Below are experts of layer 9 (counted from 0) of a mixture-of-experts language model. Rows are named router (the router's row for the expert), up (a neuron's input weights, with its number) and show model dimensions 0-191. Each number is 500 + 25 x the weight over its row's rms, rounded and kept within 0 to 999. Numbers have three digits each.
Before each expert's rows: "mostly gets" lists some tokens that are sent to it at least half of the time. This comes from a sample of Wikipedia text that the model never trained on.

# expert 12
mostly gets: "\n", "\n\n", " ===", "s==", " ==", "s==="
router:498508436463518546528555507499472475463492495532502505482455518530497506508480486450472507471496495525469513518507512503523481484517498547487506491523556505493498507524447518522485513522454495506512502469520532529521496529525486470505516471527516486547497534512540505497488494474459467489514521460532510506515478528505486528493485512491486487493481450543483520560506510497460536478470484518501489473510516452498472532464498507511494480477510520512500456480523484550455457495455518497461479461488499504498476497544532477490491545529496521487521553496486506540448507493472500493
up0:510550497521521493551483497545484497522486550521496495489491508508470483490553493488508507476504500506493485446487515439475520481512514503471483525541502500547473561517524537499563564548502502467470504486517490515521488492466474500464501499453512480498545497478482495486499483478500505548545490507518518519536508495484491500545554480475521513497491503454467468478505512506524489511482480519505515538504514510502486516472445495477527483490460547525519468526504506469485410476496480490526491517509497539514467497494517497491475492490513517452508479537499496501525486482491477504
up1:469510483515492482487534492487514487433490504504487555484527531488524448513506518505490503491472488456529507542512477496498455502512491536530513461502541550532496480491492504496474499451478500510497495509504503512476473516505508547508506501506492517484449532450470495502519492499504521513470558481551484503463537491512494496479542508467510509454506489512526508503543535575483497493500480487503472529486527517477490499536509451518505499549479476490478503505479485472483505550513478466537491494469466487542536512531509470511510453474493469468500465571508484525528512486508477499
up2:461476523558491515506497512492519489534527498486502483530470505500508509488480504508512546473473459532501454509543543435499493488523483503510544504538560488476458528452490511486485496482495492487482529512533493511437511526478472510489510509476518489498485486533473476486440494485498480537488523493478466515487483531484488527472512448532465489439448545473517499521469511502493540508577490509499481504482482457480508479507534537475490532468528489516512505483522472518493503486516503514470496506563481477520494515507520509505471513523532492503503533493496508492491548471499517523
up3:502501484531503522513529497458524502516514541505518473509469510458491445461504532509505501539513509508508545479476479475478485477523492479502493485510505530532532499498455485519481506524505467523448473474463505506544484493501504531494501507511458468481475521465566462451474515534480513502496516523496465511495535465468500483494500474489496484453527514436485526495502471509536474491522499503509522522475496521502480515529460482495442521474499528501450501521509481512503488497546466507563484545484550482468469496509525537496519549485490520535529538491532472510528520495495526496
up4:536466506527527505477487537505528520481473498492484466544516511499555468449518501515515518518477438493482514525512489478482497489474487483499508575450489453461507490529497448517502490493477509512466477502511484504539502550521489530519489482501467489448486488498486501494503463519470485497503472479513493488510481489518516507519464479475485446521516510506497474473561488473511509547511441537509494511479497515489481504516524466469541513471514518563522511515528496523506480480496496575511538509494500479496468495519514488533492503538544508533511506523508516443526482505508475528
up5:481509490503494542452492535477493516454488535513497505511463496480562491477512484494477546492530521532449518484486479513493494500508476486502487536513523497520530507447486493482511508476512506495528515472525534501482506511502525509498566504518500468507509501512489534503500572500522475506494524489444510522504475473544495525500498524518473531516500477506485510492456513494482453476474491534504512493497499498505536504495531550473478493525464485473500563561515524516518485530488489516494447512495490493484522533432474479485494483502502501487524469535476471480496504589468466473
up6:499483511460495515462531488498508510501484512500468507535491474456473514454546483509524499490439483518527525497503527496503510489502516527513464521513481520534457491430508494436489496486492468482531502488484533453537442478510516494505474511492553468488515505498446507482492512482492492522473503517436443529485496504449498505478481515525513508501475525526513516549497501495483535482492462529540526507527472494487518506479541523508471544512504528516519537544494496469498450472525513496535484463545509517505502522501456514508499482514493498536546514478496503469495467488476527523
up7:474529491493536504485503525484478536530470464477526516483501489485475506512501502528550526498538503530478502512456460477505476476479482537479473463460528499489520481552484480397448485495543509481488465514480527488491482504459464504498488514559502478524467501511525502522515509509488537511468483543515508449480511488526455509511525501470509493525510505482505462459464519453508504468501502488501464517512477508533539512518519512519517529488477546496492497488498543487501498486514526461481434514488456515480484522517474539517473510532511472516505503510501510478483540495503472496
up8:518513525487458506499492475477474519549478485484479465537499462501513515480507501538510508471449479506511476510506471479505488514477487496496505501500517517461529484472488508514564482525529485502531506509508505490458485465499479506491477520513486489522470509511540536488478461538523498486479499496532473523401507456529453482503513519483496492517510551507499500500500474511497497531516520476490504490505479495529481467463448526555501512491498526496479517509522496508492497492529497479470482538485466543522501462505509503521531493486508487510457473557497498541404556486470491469
up9:487484504490502519534521458495457510477512512513484515525505530436488481559513507514490515528468529474532470519488540507538527519505499520535510505453492465481474491488473441478466471496495495497455518495507504446466515478467432483504527527495470478485487506481528515513503475512503468489508483485499499483516511507517485535554503509468487475544445503515541530511527479507492492482496536477490472561526518475501526518506498497527503501483498518523477568554486514469498485528533494485501489506506527536471499518475528492466548489534483494493464513483558506494501512509544522471
up10:498553458491526518537506466474432572432429530477517528507494498452473491513461515537529479503517513493517518467503524483461477462482492514499494526439529479503516506521468445551494498477511524540489501525485471500499474481538521490487506463463527499506517482523461457478482501501510508525485478521496487502478504471506493516529521492523492489510503527494543487508517460548502508497488490498539531519499544514506485526500510479478487501477486495471523482537483506534482483504499525484513477499473486519501484461520536475485528514504495483499496504521508546487507473534489494430
up11:521535533480464495476507506487521492486499485516473441487496514504525476538520526481512489493454472540466510439473478496484496449525491467482513432498498504519475492465527521511500488504464543502527549477512485440478507488500478516487495463515447534510497499515477462534517475526512470499485506493495506491508482503508511521491472523494488474512505486535473474497519480531561495516475462500525508522503482501518480499476507490579511517520502523454479493513524505487530499516525486568500517490514516529492515526516454528519515503453489518480495495562531471455522553505507515480
up12:479517476485472540492514531497513517453519505491517521524547504453475472551514493491515493522473482533523498478432509480505494482527515516504489508505511483509543496512489448472498491468531518485517514524506543478538486512486528603515485455526459490514485538499478515538510514565530507489449496520476498533495502535509458488469506502476484520519499478530478495507521534453460491495499493519481509516481464511485521489569495507499517493488478510486507479494520487481494506473500475482524555505525534484504505511515542504518500481495471476488471492490530552503448484486486467526
up13:545495497517517507516472487528482476501481520540527505533503539483444497526509477485567525506513499523505461486516478490509487482406486459486500502513493462502487564491495523496496487536463433489466505485499502470559535530532506506456508516491474511522521501512501508487487501459508498524493515474484495519507488482493463497524485478452506538496524492492506478498472485528503478529486517524485490475513531472496542499496496546485527510458520487543506526531519442532505499479540493489473479525480468516518509476493529517476488493541527517481530457537491527481511472553505503482
up14:492500484465524486532512488489535453491515459508536504515507525492477512484510485527506496549483483475484431508567481543522520573512526517474464508492504494510491501467493461514523504413470518473535495508493512507511487499517497485500529467491461499492519504524517479501521558496513516495509517501493515493515470499495490488520510507520572519526466517506489493522480494489479441522529470462521501494486504468525522505471451520533521515496459489480503500506511535516477541483478502504464549528500490519513501494488534507508516538530458459458498525487477486516451498551520507517
up15:453473501460507488469485493479463539522487484489561494501495518469510575503490508503555489500508452488520506460541497519518502483508508513502525489505475558513487519493492506544486467522465513476531501502487529526530496487518496487526477524488489457513512490495505489507504557554519491498515498510537495519486485527521500515553475453464508494475490478518494503462515470487487501522533471498497453523446488520585495503449504506476492491510451543513475472490483543502559481489482525495491518531533510495528522501511472509517525512494464492509505505510506493506475511538500533448
up16:498516531497478441472514508542496532501522463531474529597500484525478528472462521478485511541490488489501507497471499516510507489500487498499503485500458475512500492495528534546470508457515492483442509544523487521483514494488540517523491489496468466476489435495530547471489454482500481488533496510503522488495508525492505485558462503505472526490495494495513536469517515550493511511541491500519472547509502497529493490505455520503520503498475514498502478496512481458522503533501437489509509470492528501512471500498502494477424477553532495465503473526511513530536502502469511478
up17:516493490477469448526532514503517568491520484471508454516530544524500536493518501500487457500515485504517511515510513534496499500539527506479485530510445478491549492484494502468570498520497509515500502498508501478495449482503496512527476506481497525433534504493496479479490519502528460506488498477487488465471510518552477570457529517488499513489512516487505512472474510474472537481487506491516522497481485445486475481520454487543483486545519495473471477505515488501507522492519532475496535494472489473512444596491482532501498493489472512497488479455523517494500481483500488539
up18:507446484513476472463503486522478493461502502426508482507518490501517547518503521527497500496521521519473459517560507477520502489475466473482517489494508518504520495536492448482490474514488540469470472509533509524502463503520468483507591472499513466517461502536511511478517491470474516522503489553494479488504551475477511524519535513490528490505444530508522503514488490502482487542473453455499496510499530473481516483508500518547548494489505475481479565489458497487502488548522495546476513493477491517493491476490509493513530471474512485520481526492519515550491470529499520520
up19:530480517554512551465499516523508495445521533475505464486518474497458489500497471448536534501493513511499476517551528524497526514522411507480520539486512491480528582523489471527482505506488524476531481484499522514512474451510480536517477555505478508492503481478497512485522513498460481490486492551531490524530473482507509520498506486481499516504449492471493453511511517520530567481509534532501539510484455481456526490495502480517483502474499548519459511484508512485483498497466528492511483488535502476516477494494449498477525524481508518490512520484491489477532490525512489492
up20:468532528462483478527482521513506490530468519524457454477486474537449508471487500483508519491490497502498541444541447489503509493516492486505531501502440470514487523466523519520531473519509475519497517525495497498510483518506487486531489505476509487462522488531522527505499498502490456516513457486451474523467551498441523481491475513538524504535523469504496485467498497520483493497507502523512500570518515515495487487487501518481511514469505504518435487514507497436522476549530489516542531510485486500536497484491480531496522488528489511478534497504523427463526472475449524498
up21:493509507534501477497482497498465493485544485502509503475501503492497488502534493495520507487504500485510527490490485490544456481539505512498524469524507478512437486515544471488475507479505520468497457495509503548481533448516480613547497443444513523535526498469537494505494520492485492477499510519534491501530471512486504517487518507479482540518492523521474451498494513521517434509490479496492550510476525491481505526523507491518512486451499520475487497517483514463496509492479429481480451473481477535538466509514496502497542477508542519509486524484533523519516491478469510467
up22:532513540518455507489525496519495504499505477510483494464512470480464485509467508496483497512508531485531498494517470502546421481508462503567519493491497528513507491485525515536551535487474465501507499512501492509507466495473481552543443497518511509458513487516501511486523495499501518468520489500500467475551481519497502514479532511505500527480476488508509518512505540535529550563515509523483488486504512533504490523519472521495527505503484500520411502488450524498457535510510477470543484508491508487465496476503538476495501487495490530503462466496504482557479471525434477487

# expert 30
mostly gets: "\".", "s.", "es.", "ing.", "ed.", "er."
router:442497494505478537527526505488533440507499476519488555484450483485469471529511503537444485465495477520497510496529501571531459490519488444487518480488507529485496473507497466515475519483559473514462480471505491481515487478493487516520510510531462499504508514519466495514502504508452486484505527492509523463491537519477545511490514518463490509509511493474536530520520460470514523492491496477459480502453489482484511520502478564530520492547483522531502531528483522508468498508517507485472481462534500481497465522532479528506497491490511553447469491531505496487499538534501520522
up0:536507505490518502489545501504487507491524470518544431501495473493501523489468453517471493515501476494492483495521502532505481520529531485505472504496519533488483486521540478452510497479472512499516489473495511482489487507486519565483550496482483507495546533526537543484467517502498496544520487468514526487493502462526446503448497475508508472470522447480500496496519491484431533486492532526506516543476507521494511531465493497529533503466482470540484532495513530508557497518403487515497490521488523518492472493496477499541534523503503517459501486524499498447481505499475514483
up1:521533482540484520510501508517480481498513438533485451461513544474518504499540482518495484493498518516435551522525495501553511509477502499522507472489507495443525507495483482470499474532497513498534520553522457524524503490456520508522510513478500520506492483506558515495473469533471456522506476485473471490504518524506514509487509507460490470499539512519427486528477485496511458502461488491490502504509522535497487501502517485467504522444475521506506500510517558507475505491510512487507509453522491532481493559487529436541478462492507509514484486506526457462488497476512470532
up2:549496476475483515480487516491547520489523499515515495466513511509510505473482494482547484488506503441496502491474499538504467508510543489495484484504569473514522497498546490489482480502499483528553472494502553499508532480463529522464520464543493490512512516513480513496475514542504502500499506432501517488489505512422497495490494467499527476528493447476528440514481494527487533480551520516476453536478519508493546508503485473508482508483485464561525446500468503492508516483457493515498484488515505508451505481504526534497487494522489539518500481444497474529510523503478533475
up3:507482558507525518511503494503491539507483456476482466494541521521538472516521530490510490507495482468530491493505494529502504513522522473491485540526506535471531532491498470520530501498505535498506496486510521514494461529456540564535496529493526469512529507461458499407493524466481464519458487469488500502463493494479511510508481443513489506479524504476510523501501485491500495514504552543485464474493505529495479485473510478483462482512530500492480502555528493514543478482527495524496454479533453535465498485517510534481554508501486528478509471471501458479510542506500497465
up4:551485485469524467555496519490494536479486490517461458457540529502516495507562514516487454505502505509503476510490493456507497468475509472490535502548484530524513477521535524525508520529510518473532485493536517474485515491473504509489466524496490533486503487521520491522459518518474506509502542476477518514495476467508492516446498510489514489493491501484461480479487477502502536490480532472510536514540511476518503522479506488521475495411487540484530491518489501503516453548461518498521466440501491474468483456481537497528530535477490528512484475464509467529517526467472463492
up5:508534516484468521527468509510518506488515488509479493500505478460496506508469508488476507523477540513504502509468478499520464464498508518538454496520522571536485515494533502520507545475494478513551521485475510506543463520533499490492459498519521514490503505455471518500477511530531513517466499498507526474502498492498484487493501493481492500527532513501392518538481505525496483465517531510506477476512475476508477480531522544496468462531478459472507473495489509476467490525485537505482527464510499480507526506516560484496487536521480480434464490512507510509440451479530544529
up6:486513484500509457522537498510478465528529490478501521454487518567519492511524487476524509494464499444502512472486514520503486538498520470510468470523533500490520563482542448481458511459491499515546520507485525517449526504471549448512475490483529503514510458475505486497491533533500496488501475472545531528471489497522513510478510540516506502476484479538529502452458500503497536506524528521484497455506512498507504413501495514498501481495477483474507494508501470470503485498461472497505529492480505524496478527499482501477519526532526478529479447493489482492499534568510492517
up7:480509480521494536486486548496520476448504510528561512488451487468507482492464515485503505516521507514498486480521473528479505455512490507494463494488519466489460476546504472519465504458492481479509531520509480457555535458492519514495505491519563503481495522480489482509475482505516521538463484488496527511507454447498495471501459520508464512522485467467484463491495510520512476493487525503492545462522520539517538527467517499560480496517536516516508506455502516522474522493506472457469446506528508453477494500454527511504491517514523548554505515516514500539482506512477482503
up8:545520506501547548495487490470483554510517578503505510500578514537522494533496488503486479505489486502478517500467516538508511509476472479467466504510514491536525467484465471459529498473488504541468502472516527488505475498539504480491465499511490506444502510520482462521518511449478495486502527485517500480506470459493511486523424521484495531511485423466500504494480504475491467516474488464479477520538531536504502493491482531529464492475458511477495504536469518529512467499506545548538508484503482496502507479521553519519508506487483488507525523494522501503522490513510524483
up9:527461492505475488561497477530522472496441467494489517493517518477487470466545499444482473520481540467472511468459517483500495501487493524536436491480516482530547526516510527473521486453475457501463501479518495503484495499538505512487485543517504525468525496519518475521464538560515511520530532501450520489519508500499506499502521501464478490522487437507498462514491515479443488485512500484486515520481533468532504502517503512452524497500482529517519527491513513500484511510521498481504493470500448429474516563491484522489523496494493527519493474479458465492518497519506506517
up10:490532512482495539530468507512508519558536541513492498472500500503469495496495517537476480514507516502522490479519500502526512477553514494495516497498509505499508516498486510486509469513503533476501519495473505494563487491466500487461463505516433469496514447494527549451461514516506528528512522463510523474474481474486514463514526491500543486468512516485460504555427577491470507501466508489495502521499495460474506481481526492498466533497479505525477513463530497527515501496478495511502508508508542539403514500478521531493480473499538506497453484493476506506504526482482464496
up11:478450470475512483516492538506504509534432485530462480500486462541481519480568477523495507492514483532487472467490488477532534508503474540490501504522512549471498481511459526531498535500478517519511491511472496494510498500495473489508478473506503517485494485525490514485498525502470468458537498486508488538508493577470510508457533527503476508474515503518495484494520495480544517526466491536478528508510494482573499508507452476540519503511507507501526537491522482537516482517557508493521492490491538492531498530516514474553527487500521473481515531464499487503445483516567475522
up12:488477515474507506481541480511483499490529508496541501533465493495471488537505552516504493505432530491505482513491493502526474485510488505539513481510491487498490512492477486483514530457530446477535424467471549544493474490519486547521538497469532468516496508542542469531507534482494506516491523522472533516524506475460493494483463488511510484507495458521496501526519472498495501466540500523491478516498482505526472523513493428468476486517484557512501500468517474497466533520481514457511506458514487522488534490491512495488518493474465522478457541548495483551490506501478461526
up13:489484530479507478515497543503484549493519496527497483494492498517516489479509500489459552510521483498513473463481487494488480441541491537527528535550475480510523492484494495525475554563468425506477461479502506505493524485499534535556528504499469498525496506518513476524504534508467500500525518525501532457504522549529491488447504526498494505502527544472500503507476531515487541480562475456513472502472526506486516517532521495541480485522482492475482485480485489514508493528511546499491502497488526481514505495499491489504514508485522539497466502500523462472497504524406504523
up14:483512534485460490495511517467475481474523489494538517497512491557485451527513468450499505497478549531541490483526492533463503550525492510500520487543484506469479502499484464463499518474516485499491507503513500487498472483507490519490502491489494522477527466516457463526547516495517417534488471488492525461482502521492490440516470515530486509550494479462516473510485504491514530514557518479491519471505479520476481481490474437533513526499524505485522489533471505513506474523527504504511506527520539499477550529493506535493497471517482506492508440533465510548493506464507530539
up15:513494523479503509459484478519511441486524503512530489489478495532538475517538540470510453519466542505497491508455492507535532482501477518514514511550497486491518474520510475525569528490518516478545474527502485514515464475521501506506485489489535496488520531461503466489489463535465482518477511478520508533490511502500496469516528502499482545498504504515502493522444480499467504516520505510480511488490531454495488478532479448525502492490490524569484489497500484506486481487505461528495440558523469494451502512496512488466547499493490510459485483483564455497493557497455510497
up16:524492479517526511556516472494487491510455484469481503539503517540520474453521553528482484480488555509472509465529481511480469453504515524509488514463504487498542534505455514452501511493488494481535507461495516516513480518464495474463476524544486504508487499470471459503494543532490508499477515502535499499566509533535499484482505495482494521529549447464489529494470484471481496460492471549505481471483500489520528505491515519471488510527522537509461492539456494476511450497496489506472462507538450484506509516482467518515530502484490533489472466480506486505492509543534525497
up17:534507489486496525491497486515529508503454505524530482538536496493504461486488510527490514524464492516476494500466510486519528491515497495540525496477495504464513529487539515545524482465508489520482514495471506519497489480491509543509489474466509541538429513505519431506539496497537499481477502476487485460541509502468512511508481496483511467489518475508488483527504478477436474549511507473495489527501485475511485481497514488522519473522495531493463486472518521515480557503510535530487516509519495482520455488534497508500593497473479481483442544549503470478492546503500432509
up18:519505522486461539555502454490498538500512485516499496536475553453517543519510464507484448510485540482491524473470524508527505465487515465502550450517510495493491500473485493475463497489537486527506466504496477518521482509472533559544446471489513513517508486489533518513478505500504481494518487449490501490482503509504487512530453490513492541499435503467512501520549482503517509500532508501504497520518499478487488517497463510514497485530506509468490479494520509545512526499412496467534475465515526489484474532478519521498475515516507534483514499536492444475462486508528458488
up19:493509484534503551491493530456496496504491452507508473508519535511506483514523535530466489515510494491475507490457496526519497506505490492559504502436520501501491529500526551513488542510522518530512493481504480481499484500501464480503511489502506511463520498491489490487490487527469461557446496531539494478487473495499474504452523513451517518468520520525482467527531495494535490495535480498486452517549483430481473517520459531491480489468460516452469520517461539530536504542529535530515509496489542481508530484537509512450529476486472492457519485526520491472499509502514522525
up20:503482501505501503521487572505513475523484483453523488496488502471509491518529549514481522504497526482503502514530490482518483484465497531471509471526476510523424506505467487474531582464444528459507495483514501499490484517511482478481489537482512455480541539486464535468496474474519491498463494547533516492499494515528509459504488528505504502521492533503488481518468506529527492481507529463535497545497515501521503475508510506509492514518501486484470529519510503532506471524519476501503493496572515484516523508486486523538445452521502485463445502505479505490469513571497462517
up21:479495417434468491567540530507528530515483519504475504505495525497498474529499529495490490540510500502518502513506523515517494549519499488511509460485473505500500488540493462465477489511523502487543493505506529527546479497485526536496546466492503510492464523483524489486514512491531499489493556529482524484577473515474477495494512497459522520501491497504504470552517574462515496478514485483534508470482536469485518470501528505497481510492458517474482516501499504506509481444463495525510497505491489535542451530507478505478487523492481522528493501548516485476495441496495476491
up22:579530490474487536508509517472508488502511489471526513510502516482527509487467482491490492479507465501515499509516516504492518473487486515506479530496485479449505561494530520526458502484519476496505552482470490476522472515560495494487497473510513471504511505521490486494455489560485486490432440533498475491471497501491519514478516531505497442541521496466451491511494512492496483512506525497549436530507527480471502494547482514513493536509501512461502522482506522490484459515534490547481506526515495537477474571461539519492507503493495452513508474517524519474507525486496522459

# expert 9
mostly gets: "ö", " Bur", "ü", " Bro", "ā", " Er"
router:481542545527481447494505493544520488504475505461473512493522483493505510535470509454535526527499498514493534515469531514538551513480497502491497496532487501525514510487456509488531526498506494496523529500493514479485501549460549487495571510526483523529489495463470507493524473477520504490457477509477483497490506457503521472473471517480494463471530533466532477495478456519491469499474516497491517496472501529479516496490481527468511494467435456505504470494480482458524534488516507504509475580487536495525497542500513542493476535516488474499553536485498494486487465478469492521
up0:485500506499472504505507512496507521504470461490500513482462499470537529542472537502529495544469462457479508470511543521498494520487560462521504512495509468511525516494502519519526476489502530490541487509516508478517502522485497491519543482441491552536479522489501414503490508475507541518490511515486537508471507516504522533489523503514517490465488502510532466449436549449474490453505526480479531470508492526510499515487475459520532475509466469497444506501515494495521422495468517485520489502474495474515480495502527501545509493507490460518473513534492484508494479516507467505
up1:495500507489498510502549495523493464514485546481525560510506540495540497445514535496488534495512509422512506469458495500472487519511544523488469525538534512519472514451456437475500490520518444459478509465492482487502496522503486490527528467462509493520511447449509508466517503500525497458491497466473506496510504525471466500462527521513515514467519475520476485508522516489488484507475506544520506470499505517513469502533521532496492473489509494494503494484490466532499522537530510499501486507521516477529467500492554486553534500524452495481509489495445481484531508470524479524
up2:522500481489483500517488467523536535518446496506497514511526482488462451518476465498504478505472490535482484532481503477509529502550507498534519478493501495490493528515517465480566533507487497492518536510480522502513514480487490529504533508490465489540508524516493498520502530478486490489435443472526507524501470463560467461494517509502487499486479499476505497522529522475497446465490492513551486446479514516549545468494493510458514505520511517523540492518555472478540517486506469529503533502485497519518486468513490450476517498558494512524490544478505499469480559484495508523
up3:505515530486489529524459517519484483477442497457536470474501532483489511503478501487526481556513522443497482497508527515507499517510508529509572492496517516499518468480497536507494519520513450479503506478495516495531489482506491491536511492475487513476545517481522512494505535485498477469560492505482488500491494482534437496485523505460480485481485471506502480506489499493469485504467531508573463543506468491516508517508543502490549497486499479524510530491523507516511522474525520485489476527499461528521533515437538497497545490527466568490505501474522520495493467461450543473
up4:493502442429505496521461507513515493481502527450478463520485518557549529453487529503511492501482508489499467512497503499520506536518531540536512494500554456486446503494509478509553476508518495524485484497514466482488557522487463504513462492495484490476517528498500512491505481513504501552516432477526477485504522494546498508503497508506471527484488454510547515496510444482500511508481533485505467500475502478500523498478496513467501494522512481500512529453485490486527479494510537445473471485492523529514544510494503520540538498516475515498475488554501467521492526540512509550
up5:536527510506538490519488488522542486495531518483468514462508527503493485480500484537562506552516528485465540481527477484493554519466513497492493444567547486515506515480514533492466509519478518481490500529490503512522463502509495538493550505522517503485479455466494473514517518512496445493449484471514518487475473475510473489493499512482475484485489513525546499527506498504504541486509514488532519505495534529495470495477461500468454524516447460494510510519494427507486492490530474490481504511488466477508492498507532531548487567486491526472508467499502517489497512494467521543
up6:504530466497517514489523480508477500496486518513492515493531495518498466500468512458513545543476508532480519500484514518503532471509460543554564522522529513475500512492500546505520497465510470562481572486528503484510520503453499503473497419539493476539514470477487456522506500457510468469480473510515483490510477502469519494457514483470464488481505504448520530520514555520463479503514508508501487519477495482455531476501461529478494506497542507475523531530466493540512488538518498484545483508490515469487518538486515505508485531473498493524479531482479501479496479501493496527
up7:517513532477504497502444510490490488501529512475491490480477519513572471476513542559495545533501564489472509467540505440527532480527497517487497474514544514493503495487485495504503519460512543460486506502526478481473478456507523480501581494515509494517492522491527534498513499509522491479456540507487516489536523472487474476467486504479542488458502530471484510502500486528469503499501537492523530476465511499478477462496487488520506481484462520535486565498475490505484513470470465456489484509509503494519496505487457529507483509528513527500508502442504536463487488529521465520
up8:492515527498530497470530519517483517463493529493466504515468512525498519513501526454587481510509504488488515480485552526497521476499450483502491507511557505531490533501466489467488504451502491512530545494498526458489531515535500521486529497492491469455523499494483476506471502439495452465520490485486487476525485474504498501492508467514492464488489524477508453552480513523490474488518449481493482480522509528552505472468525535532510558485476497488518450511510510505528529478433523484496523496508500492512502497472516530522477486497520483519510536473552549469482505491520482512
up9:507509475471486484491508496525492485538515488517483528513523503498520505509532537419528514483493485497464523464521523483514471503502492527480506506463503469464535508492530544489501470479512483485530486483513490490498520467502506549496575514425569450452537514478473480501482500487511522489479519498467498529498489497526495484492478481462517473485508495484541504502530479508475498407488520478476524554513508471486488530513536496512494519493493480476525497495475441514509487494522520504492527479526483509520526535485516519490552522514528500517484505487481486517478477526449526530
up10:497506506478493533497510504514512497461505524461487491479445531496516500495457511557540483474497511504467473519489530484471466518455524533510537479527542480491535523467537468533465536467526532460533519521481475557508521523487480495498495498519556481497490471508525480495509504532460521497427453477528515521484532509475507511486483502483540523521499507480525487519541497490475513489480540494509532483487505500497453503463481554489433530510471485500456486498468474498502501473510469499504503493505459526524486491543487499487491519529483498532502525521501489495518498492561511531
up11:481503514505541485546499477494512475504474530446499474480440510479517521486520479539500473547521473510498522523500515472473534505504521460483529509496514434528528555511521516477475509470511484476512489471491499507526530518524475534522501500480451485530523519482514492491482509512548513494488463503478493501536478495463474518483510454486510484514530522463457486494517521488480507476477497500508541523459472520473537456493531446525511464480514487514531454511502488505558514497510516529483525485517510440505533495500522515520511540503489493465508486571479510507470528522538490532
up12:527463498484497490487465490535525477486477476526518466513510519512487507454499525509504530499523490509471533520527522495521508489504521533482516495487549530535507504557464489462454535514501522515487506488488476455533489497517563481478515506504550494463460532436487474533520514471515457535501500553486517492452501473470515521494495503498473453524472486495470471478484496513474479485522526488478496494495524534509540470522509499503495546492480499461540532555507516514520450499473497447504495503517542490475516502512545485462520495456537515497480509519478523486514495453479518497
up13:523484524496507507485494504486488472523432518491518476505505459519485465514443508474521508557474563489473565520531512502518517484452486548511528517512506538516498512535512528491534507525516467497489470493510502508508517536502537479481498497465504515482504467527504485483510517513489455502499519517516462504515459476466516509491436529493513497508516501515493493504484500517526513506515560511519501470470467485550522508485504474468522545504495533485459518504465483495567514507436463501517469482526485450489502516502496535494503505506472499465484506452539474498534495491508520447
up14:446522525501497505520431492491480508497441535498484518533506461518501505502507476475507501546490508466480503461529532518505515505505502512546502513523481497463497528500534507532501520489516529530515509492517495496483538502493476534490535502511495541502506460539505466481516545484487562500474519461491499520505462485470528511529518514496508510512496479499502502478494499533493454514504489537496541473508465514492469504481489478467519430483437490453506479477487506554538489490474554473468517512485500524507491512503558455502522488541502501447473533494497473519518554471500502478
up15:535501502479511504537532496536480498536454480474506497462516493533520531484527506485484515486519502519457506494508506506524572480513493500569528492475500488507524561469469491457475535492469499502503557488487484474475481485479547515524545537503513467503518482447486517537500535478490490511506483461484489467559509551503487481512512480500504475494503530494521490498482461484507488489509529500468467451503514503541542516478503544478516503515501562526459498484511481496512527489501515487514496533501502483498504479518543545482484507505497498448526534558492511489452526469505517502
up16:507512502484476487488543522538505502459529469543476483512493459526548488515538528485499511542488523468488493460505470517476510565455493501496492494485520486448474490473446457451533493507530475520508505486505517529493482474479523492506495532435509484481466507501503482483484548464536426511458509483528467507507521496489531532518520473504528486531508486473519547499531479496505505486506474527536529499455466501509540505510519544497478542495487483528496493512474525493519516461521494504505483503508486524482533470518461512524527511464500518486507484516502484474508543502550498537
up17:499488531517507507471491548497504494506495519509465486456475502500453546515527494519490424510507575517506543507460496461471473521475531495523519515508518479448489495515514463472525519509490499476515498490497514480495514468479510522510500487523498496496543567501510517503496508479478471483538471517482482513506510540481511482430511451513501525463527546519490480506470515476518515467487486472488489493451494516483518502478450517554488469508529519478481487543498520516480540478485477488527530513484474472479517499554473492517473492464551469507484510509499516472506523518460466527
up18:520528528482504511501536505510480474523479482458515519488451507525540509486506521564527514495466482493486509468492494483488538530506449503514491497532505528531507517541551507507537469507470548483529501459504530508554515507449558505499518506507494510511504481455510501486511489525517495515514495503457493527552490473519504487473456520498499497491522489482516490499487511480452492486457535499469475474485530456424455514516481496479509535500471510556490467461473489499502506486502477504532475506560506503495447503512517504519493484504474492478536502485506477492443507451516480523
up19:532517510546482492488502521508503482531541562508474446464495527537472507551515501526504460501480511522498531466512520475533535535502483463504580522484508525460521508510551522509513481469519496483502524526481475522525489495501475528492540474502498495520497456482490506518510536509504490465489513469496472492511493478501525492496502500452510488550488524454525455483510512505519505501511521517476480443499489503450494483525516493511532479466455525470500514507492508494510523480463478448487449452523474501525521529522489500515474502511507458456505509489513485518530510469431506504
up20:500496518502464480504520511476498488492505507500504496482466497510496467503478515466462474506485512515501507569467494469487503432497508475451515513523502508543470529458512541480497489502494513487523504503497552502504529486519566525500525478496478532526488468464435447497508535532479477516481510469495544491475508484509505477475458496493498532515502511507528461498492460559476529484454520513524534507470514513534509465447483504521484491496479524523507507497476499508474528544510519562513526500541521528513475496453475499497499537555475471508530506519526506526477531487500462495
up21:509547539479536531518486494523510432524499526491512527467542593483499492508502521448507552481514496478507535467457492470497536521521531471483496527514500480476503489484513502496486513537517479540500482508508442500506526484540491502509518498478500502509521500491469463484512524475506516514516509501521513510524491479478492463531534488478492459477527496518491516492469438496485482480457553512514463497469487478493489484505465502565501528493528541481464484471487504490470483508489484500488520530518449478492475488473506510528495460536493430509518511475498470502522515476524509472
up22:494490498521551486526529499514500434455495492482502531472497495558534501494523513494560473518509517515486507477465506512501522497509479488475500537479516529529489458490533525533522538495549493514495517489463507446478502513510497499497481505493466483508495499504471514451530504468504480470506481501478506532511505589489464495504524495469521451472486524472490498502474502484503495530485518445547522502516478516454519529487504501518486545514500458509482458515438437497544504482510489524454487503488497504532495493490510460514505542514521515481457521500472491483495511484497530546